{"n_layer": 13, "d_model": 192, "n_experts": 24, "experts_per_token": 3, "d_expert": 64, "d_shared_expert": 192, "activation": "gelu", "moe_layers": [0, 1, 2, 3, 4, 5, 6, 7, 8, 9, 10, 11, 12], "router_score": "sigmoid", "normalize_top_k": true, "routed_scale": 1.0, "balance_loss": 0.000556, "balance_bias": true, "init_std_router": 0.0102, "lr_router": 0.000714, "n_head": 3, "n_kv_head": 1, "head_dim": 64, "vocab_size": 2048, "norm": "layernorm", "norm_place": "pre", "norm_eps": 1e-05, "positions": "rope", "rope_base": 10000.0, "rope_fraction": 0.25, "qk_norm": false, "attn_scale": 0.125, "tie_embeddings": false, "parallel_block": true, "init": "uniform", "init_std_qkv": 0.0268, "init_std_o": 0.0, "init_std_up": 0.0268, "init_std_down": 0.0, "optimizer": "muon", "lr": 0.00509, "lr_mult_o": 4.0, "beta1": 0.9, "lr_head": 0.00384, "grad_clip": 1.0, "warmup_steps": 200, "schedule": "wsd", "decay_fraction": 1.0, "decay_shape": "linear", "final_lr_fraction": 0.0, "batch_tokens": [16384, 32768, 49152], "seq_len": 256, "doc_mask": false, "train_tokens": 315900000, "steps": 10018, "dataset": "wikipedia_en"}
Below are experts of layer 7 (counted from 0) of a mixture-of-experts language model. Rows are named up (a neuron's input weights, with its number), down (a neuron's output weights, with its number) and show model dimensions 0-191. Each number is 128 + 32 x the weight over its row's rms, rounded and kept within 0 to 255. Numbers have three digits each.
Before each expert's rows: "gets" lists some tokens that make up at least twice as much of what it gets as of all text. This comes from a sample of Wikipedia text that the model never trained on. Tokens count by the router's weight.

# expert 11
gets: " |", "\n", ".", " by", ",", ";"
up0:148159085116151089152090183195096092195201097075176151157128159099097133076130150143113191151136135124099172097139142138108137135089128077139057088184119116144144091110101121172153125134122101122141122084141133198171159137158131157118136111091113126053153133093094139083146114141163151107130134125172152108129139138070117069160091160163111139121119091076115164144076132147138135158156175107130139147106160115105091077126189133056104126165113133096091130117144186183127133119040139155140181114149157136169098146096095109093128116163097172096114143152146229103111096138146129065
down0:121112187196110127121152102081121091122113191137120148187097165135075168102151146124148128136147154100125162121102113110168136055151111110129124142099099047040138129160128119114099106109134108111152124184132124141109118145101142088096119118105119121088139144161092124179167155097107150149075111179159158118109195123160150141101157057110161113175168141158131172119136079101140098138099142130169153160140161100116145071159124182041101147052110196083169142181134074116072120128197138161111090132060094170125175128135148089122111128112167094150158104124094090161121162127107162172

# expert 20
gets: "ly", " to", " that", " in", "st", " not"
up0:120171106126165141094109139194129160125128133176169100154141127078146123090181170203088118131183078073094125084094084173081146092074139076142098073115072091122161112114104132157138143103157084104132142105200115107102138190117181113119132122164157182155099121053101098111123151153115133131178109103113156161152144101135149156141098102120124106104153122112113143146149127181175076103093122184152121160118101154168184099152170140115093105112127189114137177135088167121133068195128123079094139117128143124136177065105061192133149124101133101096132148152159155177127087097178089135
down0:148131156106126141111081102146092106111033135172108165148154068123177105049130183149083149139082104117103143146087138126096060132140154065159122081090181130139104163150152133073138141135160150184113147094143134135161125137084089133167168132138093174078086153079170147159144148104107176122143136111088103112167096145110086122121207070118154182095132072146068137159158123080152150137191174131148166122134149128101082141128119077181112088092170169136157166142141142097090140131115161154105145133155206123090152136140139055165130133078094125114108113164159120126124172105086146132

# expert 9
gets: ".", "'", " 19", "–1", "===", "\""
up0:094089088157168165131129167128105169100133126154071164127224133150146063155122135103140110116111104135131063101127122080100138153131061141146113149124144164121101129127154225234145131101112078118141103128111099114171186140128097163096147113124095125170112087094120077119095112145114175119109093075096109156140147133139108052060143144180142124093125156156140184152106176130157149177119130061119121186097084146078083109192133115110167123168125126128105178106119135107165118085151117108106137116115137165191107083172130155097139198127158094094130084103104096145122139141168100151
down0:164128119176096136119079200111123160165117097149166107150127145096095096117172137140123089217156080122123087164188150099120132075110103072176120119127086165138090077116139093114214110137149088134154084147141114142120133131106096163184138118147102124162076173115082142131153126045111102144110158046074106055203127106110161158117157149116117095172065124132137109196148100131134092138147161128144152119171203130134095097115147122142130144170136122145137139072155110120111153155214145064090125099149146120137090106150118111119142091109163135139217139125114126143094084134141143117

# expert 2
gets: "en", "o", "E", "e", "I", "re"
up0:128146145137105160162073129122145133114134147120127137099098183167156187152178138138100132156121124070098105193161165092046188174062101111114138100121171086097165140090114083097122084180112102140119141152130169185156165133122129164124170150125070127101109152178095119153116166105074103118081129141159111101124069141190107117133051169122136100121135137051136105097162135142110083131093147142144180127065132082098109107122101132039175137056132185162131167077105091133138142102090129082115121136165133144132161149168085127155138080184181141159142103141167137117137166134104145131
down0:099095169110138130070138137155101068111145115165130113135130075068147105164121113165087123109151138115135117147143130145152058134127154135108158170181117165178101111172149148108078138171141108175148154113163081023101125143063134071135104141203191135134101119098112155100119101104149149117200049124161118094044100163101215147117111128142095156126132150117080082127114107103130145099170117090169132090177112122122160123133150133119142097115155128095094148079224140152134164113101167148179112082127123147174138127132131126105188178138082169115136104094113105138167109154172137109

# expert 3
gets: "an", "g", "man", "son", "am", "ar"
up0:131103170135159167131120169159182110161200135135114173112051158145107106118112139160141201121171155125125086144148114076104100096118118134114151115091151133174107103148114201128153233143119129105126096102113124169139113153113084143052146115127150137134071147120099125082130191111129145090101118149107117152141162129142119122072118152158144132033173136082130195104137105135139120104099110114112121058020107162114183139140141135160149171138176091165103159045146155127135107101157085154126110104113175151104106138100175131179126110171086150095106124138105100102062134122077135123
down0:146112109098110068123161171158096143178161108176130123130114126114189131112128125165157106089110132158078009093157111157127124148181128056118191140132120108102143144105166153102163131153143112145129169154139174104110179125051111108142115136151100134113106146134148130129109117088089141118112088168147145116104187090167176110159102086096192094138149092192158151153143157117067133147193161115173133135184109113123137112104125115138116066068132155124133144123064049097171171127109162144101076098114169142114118105151091020180117156097108136102156105147166106128118107131138151171

# expert 19
gets: "\n", ".", ")", " 1", " 19", " 2"
up0:091177155123226107128181148124108097118130158169160134069084143157152112139108117177113122150133171127132154116078131176143097102111141124122063117124039113150099054106093101132145177176109148173126151137147176157144102104137140125066138122146106104087114153175138121142108145118178131121137130096104114073123143125135096154141125169117134101126137133133175106142182117094124070139135134102106095201083095160132113145190086209145097102173061147102113147113138136144121180178118088087079036130066167126139092080134122137165170112101161095153165142172155141094168069104147161119
down0:088145115172135140071124163143127092166127125153113081087116162147131119169154118054143120113088123129091136097157112130093126134143048044054130152102137154102126133140082116146179097088105132152125189177125137116136130186092106149126128135058184183149175106076126181119131191091124107104155126173159145130141132130155145095153138136152111113168168083110154120176154117182140100107133163077123184133139096107109097140055111144122143151144162088137153102189094120128141127102167170089109094095151207115157075151154172053135144103133058150094163133134141099091127123172171135065

# expert 12
gets: " |", "n", "|", "ri", "on", ";"
up0:132116124103142141145052163119107138066058135137138125148129148123173145091163168120132081079108144099131123047181147147086182179171136127201100129169164119150133065173104150064131131152101089116093096136099142108170102132126096097082182128084122120174138073150154052144130081109112138181137125095124124156162139139106090140129109102139185132143106092084143161076143101191149066131158137166100053117049142183164149156142135205168187113135094156147100129178134152096155141100150109159080139121107133133133070163123141094146127103141134108112193123107146141121152103103152134130
down0:094112120143127127107111147128090099077167163108094139112068148140107102198184097120105093187077147135136161092110159099142101151104139127111168173094071089152097147178138175119158117101101134176100125133108205092161132150110135088114162094208166090155151094168088107193147135148092132114149142059080099116151132100184182122127145157121116150170152110159155123166115081116164174075146139057143120137075139141141087173114184152070140188169172083127114118103100146106083084144201112109086191071139130090126135108096124169126140109141072126125142141107138109137103104168155130143

# expert 16
gets: "\n", " |", " 0", " 1", " —", " 2"
up0:137095145136151112154102131169127116111126175123178068112163094131115148142152142133167121049081156148101169162137095115091108089099151118176101096094085176081168124185159111108171096109180130200147114076103087090070114108174169113145132120091184132127078123132133110048169183139172161147097164110122156125123128114069164140142129168108059116065096130138085128087144119116126147120173160135125170134147106056104125046092160148092187152149128096163098177139131146194166165141100115121133111124076106138130184113119162175116108068155156103088142144159138094150146126145132153090
down0:146139156136139105159114179095141131141138135165133159146143095102147157104052149120135136161158178186196128063158107075169097135074154125128101151094153109164181097067070177180154145110112130150131106119134152137193165090124136141104165131128105088087058124136145206198095119116142053121111109114118123087098154152184158095087107106159122133153118120147117149064158126063114067101130132100112106158104138125105138164123107186140149138096109100093127186103190072136153140177119173096093131148149095136110160090119094111178152195172089108111118072080129136093149081143127152140

# expert 14
gets: "la", " to", "ra", "re", "a", "ma"
up0:172099162040129137091172091104153143146012098206097115109158083139117135130086108171157137098153130088128106186103133140153158073141136134127147143088166110172134077122158140139154151106099122095100126088107187090117108149108109133135179122157141173141099119064116127133111134200122132094156162172105095141155155111139143127113089088199142121144148129080146101172149128155149124128065120079079146158112144095076054103116129203164135133135148167097090156174137161141127123156122170069162098139123169107174100153153133138147102139100145149129128118111134130132119125003121096118
down0:136126123134046163117092074159147068117162101143166160144114051171155102111121114127148125198036142154144179081068098131111133169159141090106139148129171093084156138129098086151123189132196119178119179134085104115103117106126120147091093193115215147139144115146180155039163162119167124117102121116142122163150103156076071114134075151143117125122107130157097138101115113087107128157176098169103158113133141148121143125083119133131136117086123167118129139143047137096113122116095126104106115134139145106142120128160139164166106123220111163159062130172132091108185131137125129188

# expert 22
gets: " the", "-", "|", " The", " a", " an"
up0:166099135082172160164099094132112110135117130155147092147161170096166134119153129164137154095139127147078174096056126185089120114077143132126186069187103208130103104130139156143129168033137108119104197123085106107171132146168069077143121104069108202096177151170093167109154164125163046120110199152104106113087106083099139095132125121167090122090096172142105087184168121106117068145167154156151116115078082115149121172138097144114105133175132160156130136112119151116173112143072140135098135130082085132140098090152137156130180107167158124133141119122113113147106102135164149100
down0:141150138148150099115097148123156141091166114164103121124106141094104146057139135106169119187066146154074132108095105144211075074099097064160121120113136046088132136103173115134175125111116187108098101115143138096106069127194136157123179134136095170146165157143150160168095159079159136121168127122128148119163120170088055081131110191091158159106133087115135187122194139077150180110120131097171132125156078116143095092102143103144053109094115109138142125131136144092119152116177124156128164163120135158100166123121100141097143138107105135104093083134205113093128146199169204120

# expert 0
gets: " T", " Ma", " F", " P", " O", " De"
up0:135089143118145142134130154162090162110101086140140059085136124116093079167216178147148128124116168152150125096166107091124170128098147135132176185208128124138178149117091077155129130102073070115130149138089118154163117185201107095104114091119112100101133127099125145139088064078125170130123133090156069111076135141148136101116128182094112134116085211150134167114083108161102135087121131077147158137156110132107118131112146147091099163125115096123091135127136121201187105162092143118112200223093144141096105110168083139090108144152191169138170141104113136175111095081093129104
down0:099166133158135166125084048142147120200128151106129120137145135095122094081139153152213071097145142143131070116098131224078173115141122138158161105094091156114148143074105120114142150135092106118081154132117141082138077116118123110142107145192102112112186075212203145165101173182137188093172154121108112144142151163086117102147126138157139175057133119153145147119169146125153109067137099112105163118099168106148115151150087128078109117078129101070066149132064078098175148134142129134154091130148137113165108084145193091127129139128126170119115137098159117130111159134174093087

# expert 7
gets: "s", "er", "le", "d", "ers", "th"
up0:089074143117106103094140112096157095108120132095118159106138142122133081090154161151097122139148140094133133110138139124169122099124131090099104187138186105175105111092160103127139123110106155152132105087131156113161107156174193170144116150070089064188153135137164156114107112119147140157088115160160099091113099136126178143169105040093122151119211225200075118120097149111150141138155122131163184239137160164144095160087113094159111097126099088133111171082144098142123118192097133134104134130145073146092135116123134113125076100197133109115075089054121127170185115119122153136
down0:077117160161099100131087115200133119133112153154105091095120183137107095146120146140139130115179139096082091164147064125151068077189130148132170107142102122148130123076192174134169126131143090114115138137109120099128082183110121100164113147110093082135149071147089186155160152186101173154149077128160121107108147136202159116102082096108110154151152178108179068071202149115083068123123132159143181175172201143160077145190086090143136113138106094135116137125135108132137109106127167102114194135106070137111136101135128126080094101105124104175082094147129107140181159120132097168

# expert 8
gets: " ", " (", "-", " in", " re", " con"
up0:049159153096136178118098182146127086113130146108111133122109148098079125166094172135100114138115163161191145137134143095107173114076095110157094147115153150140113111113105095088083107106130153132110082148128111134121109102128214187098143156102181143066071086128163191165111140142117141088207116159114111139107215113169159117151147186075171102076129150150152150096098137099118115117112085176082081192149153074130169155174120158112110146177130161128127105127088097138063112124214110090118143155128121104054111192126144176147112144078144116108137164138146113109122133129158092124
down0:125124108154163148135127090098135166151157124180161149177187139138166109071145101117165145104129130147051096152110076102130124110100106140115140084125122114108108135099077143125185169100097153087112077135107164112121116192137108050200148086150176155133154104121062102128087140157145108101111149136120178131128065187147097152149127060150137206109155161177137133159132117109100094139151173129153093071169103159137142149125125121114090125141082106152105120073170110130183082214085116118084150100130123137140149091151137170105064133107147141146082149166210129059100093150109157159

# expert 18
gets: "u", " b", "ch", " h", " \"", " he"
up0:091082202113122140190112095090152115106120110120138087136102117104094129173121074156114200091086113131107131148144103138177172143177132107091154180117160089088126108139159154098146103178072125160169119068114124127112024139118110185128139136119126196090144061147091062098233139122159134075089107140166085132089153141165201195121122121158065136146178102145168122182100115126123150120174085154131107072076121125104151141114136105144162152118108150184146126150162121106109101147143139075137170133140125112135096110099164138147125135129167137109100103146077100139184131137136125151
down0:125059128124111060150136106138093203163103159122076121143121109167132106180118086133123119160147183115084170145141143113119120127126132094134134140133152180118126139148134153114103129105165126090148098138121180089124183122174144134094154150146120191107088161082161147097177121175085152169145179117126155065164140135142111091114149087161168152058157111181092145062093175072176157117135155127125130099111107144030136119138126132147135135094165121106140157138163065174104105142159188154047174144062133090116155122109116097133039120137078111128181077111144118099067157122151127122

# expert 17
gets: " S", " C", " F", " A", " M", " K"
up0:118110148112187132168098165123199116130136175117160181126122088114142095123133151096125091125146087155107125170121165139132101075091146119140101109132171111102088128095092156182119135145067128095146122161140101145100103173113154203133171139157065115147147083127155037104222122155153119114175112194116154137183118163121111121150157167093129136121087137189143159115101117165119110151115073094100103164191107124138089146176133113108103142134076137177100150143164220083110115127110142109061109051098101166120130135063157119127098130151122124088105123153150167087079105115184134080
down0:098112125129130124119121162111134137175141112158141081119127179149148133070082157109069189108148108089176121108187197097141132077128139173170140116121113106089081105135155096122126101130160144198114127148174107149107142112160131116131093147112126195136158131127182111120140114076128111064163132109093165081094151145083141109157135125138120120099152043148078124095105108134137042107154156126131162166117164149163118155165113219107071153158133111186104114106110134126169114122060163125120070177058101164114129138128156114196094119197141126065132136170076087110147085184130127163

# expert 13
gets: "s", " a", " of", "al", "ic", "ing"
up0:111159105132145153091139054162138143078114073170100126160073171136100091109135117098142189046134126088176198121118152150095122123099123154080147086100102086178108100164129144149083149130113113156132072111115064138188083177155118138110154184148182118187131079134154105109144117153116103180168108149175139109156169142099130171092100210151130110155070110137120158163055109152139065108129118138082106139200124110157134120180107129129090066152166109077142174167097095146113130091150135107164099103111119129169130078131163150118159146179120167086113141168158112152146118097115129135
down0:068147118158132191135145193135158095077110120143119135086134129132101157172094086146132090132129177110166087130131097102113152129103108116103162146130104199138149136130116109102143126126031094075114191104098068121127154153163114119095116187142163209177158148130224110111083102117136147033110134165162163148161153129144152130192111145140132141112090133087129128122136118087115131129128115139106138119118126147063090116152118136135099144135103113117106076112155211177124055208105098094145062133147158099094216141115134157153081137108129128174078138129121104096136136157136112169

# expert 15
gets: " p", " f", "p", "c", " comp", " ex"
up0:178128176158101130097128136045109107094177155140122187131138132145099143125079126180104127107124136171126188118160115133143121163104138092135113199148132026045116158142143157154155083123141124125082132148136120105132131142178139178095094099104151056067153110140127125147065132177135181123141086193215152184103088106139124142127176059093113181135188116121131127137100156150073082079149187100134130135173142102134077105127122096123120108097113133112085138148127096146100116150122128076153177128146136142148166168129089137099166138132113051155123129123172135131094096096119115067
down0:127144102122204080112170158147091078160110137138111122174143151138127159069153086143170107129124128158093099162118116124120151140089121101078164068143136127179068118143109158108149115147155149133087122101156118138143165108155136060149192117197141126137142099132092097128111128131096105155166083106131163136097142155126071118120131091106070113129114097177098160083109064165100164155137136189061106221101123107146123109126112131122131160119108146117143140117072164136212078141145074165153125125099138087156149163138073126206081194131098141176197140079157058129098171135125104145

# expert 21
gets: "o", "a", "i", "e", "u", "ta"
up0:122142086160092124082112073143156121114160068159139119092153100164093095163075204099080134184124180170153086098105086122170097156128083158081115163138137148140184103170138104161112149127145073090100116114136136208116131095156140157153119115132075113084104102073185152135145148104097082127120089080120123110119110110103154121152154183120117108141154130111174110142159180097147099148194144180138142110161125102133132120123125191047158138135132175143168121100128109085129134090138176133144114099145099150134081133144136099121097111129101070100163151226201133124131142052076184120
down0:131106113116119164168139099150102123135099114146148129078156087184104137087079101136159137165052077156132084150147157136095142131156094105132126172143199144141085166173152159065155174110187149161217095148113155169094173086108160099131047105109137130092114101167151080177120130087105047116099105155127158106148201118159148113129085120129146156137081148104160162109129069120106199119153124121107136159109075127140197161077127121127142107105141125118143127088126133143124117158084099214135120094168180098147137115079122092171156091121161154163068136127152074105127122101148117113

# expert 6
gets: " ", "s", " re", " be", "ra", "e"
up0:089079126182110124129121141119069118093162119087089166200126096151146173093076164130123186126140136129123148099094068098099114150110131088124124171133051127165168184146133154138037123121126171110112163112128107116114151136088132139133127193159146116091188119077127151152127151100109141213055149157141119082134117117103099145117123154126136154170063137194200138121146107128155083128182103145141139169102131104112095082104137136141157104121164123074074126155117171131103118092134167138157126103121138128172103111097187154082230117099201094176140134119064108118135115117156109137
down0:127120123127130072158122164107217100143149164147159053084103104100122188061163127140140187182133135138132120131103094106121143129177109108155112131078072130123120141109133142107107146103136121201102181126128148162081099143098159138075113129122084114179094094120159196117126109087138146132108120149128084166174091190183153105184181153145124105097148092113147107140115163066162116106130087187189127108095127113094066144137116115180144091114134065146172155126138119158121097102137148098163160075170159141185098136083126090128121176060138164102060161169100111096129091165136149108

# expert 1
gets: "or", "il", "l", "ol", "el", "ul"
up0:070072170085118091160100151170092137118116135109141101144135141141161190159154137143136165145144093085157122110109172137146096137078149146172136154141105144108108148115133074135146161113132117139061185123177073182097063151138133103193111117131071121073117151144072160141100136154144145164097133187133096118075091164140172151154173132181098106119128135063140166152144087127172138160107093165139114162197071138153118167136119081129168121059126100119092116120113106081106121119162148066144135102092050164088113155114147136137099097090119228111095096163162110153117176117184116147
down0:119092134142107121163057102163124112139123166165099133090139102126194155129078128126089138135168111139110162108124076095150167184121043085136101107149117188152091149159067104113152113137063086148115083147102136140120134145149123167100101171149138070095126138182175158108138125133144135105078133151123064114207122118104144145147179124077180142134139147126150069070150142154060139092149127154143195121166125125107170179111126137156099152220089126077121141140152107133158085092109089098095137166130102142176171167114101082143141154138089111159190099115109147168053178121140109108

# expert 23
gets: "r", "y", "d", "er", "v", "ar"
up0:116128080174132092119151135115100103134113145136117099144112109125137127151156087148112151138113164124155109133116090143081155041083117118138179149167175153139140104146154149117126101111133136079159140114202129182148118126100160175154084195145100117115165137110151134078128175079119105108148161144107117155141124099112163150064110097172141119147112160098148150094095089184131161192173085132066141154058100181150118135180126094192193080087125128171128098099118059069130139170054126143079132081168084086137075125114165103154066103105109153135141162109106139149158114111184113205
down0:116065160165127107118118092140117168121126098120163109159141093064062108176100135185150136142088131076157126164065120103102150098129099111113156176120139115125203133125176108156124091059167062137144095168157148109109188077191130144130124182135079162094097120128134164173140192128113171119095058160155145107164141109170151103159149166176132137111137124111111098091107174123089094129166134070146116139157162139099189079154162161147109124149113108125187086164112095179118099117060145189146111132136115158144151153131116122099071138158073098167137082090068128141155090144128096091

# expert 4
gets: ",", " and", "ed", ":", " of", " in"
up0:196137098056103152143167075149124128105135124106128149141144137137113113102077110072168132117086187120168099128155075192141087112081168082138085119155115181091140120134129123138093128156075152158183138056134124190104119115116111140163160188049188138151153177160067071163155114158099101077089133158080125162147091144161127113127179118190112142119153128158130143123085109175141127152058107130098103095100103166116071090180102112116129118092176145165152117115084106136109183138144110150100129141052105157135167116172115117117185141131103113132125121196148136132104103128087176107
down0:164182151074127127144133129130188136121107095085127079111146072079149094108148149104139141127144157127160096139171094150173077179126143117124199164150125146154104147141179080131126168118066210064118088116129082114132112157082122185144181139076234120145166147123023154141159128120104160070108098146121117098115165145113028210134119136150128127100158136160128117154074119148120162141068111142142120115159135139107146132085147142153159115075160130094100082136102127107122082134056129141117110102087147084119122127187152113102148121153139129113146084151162156149118138157154121109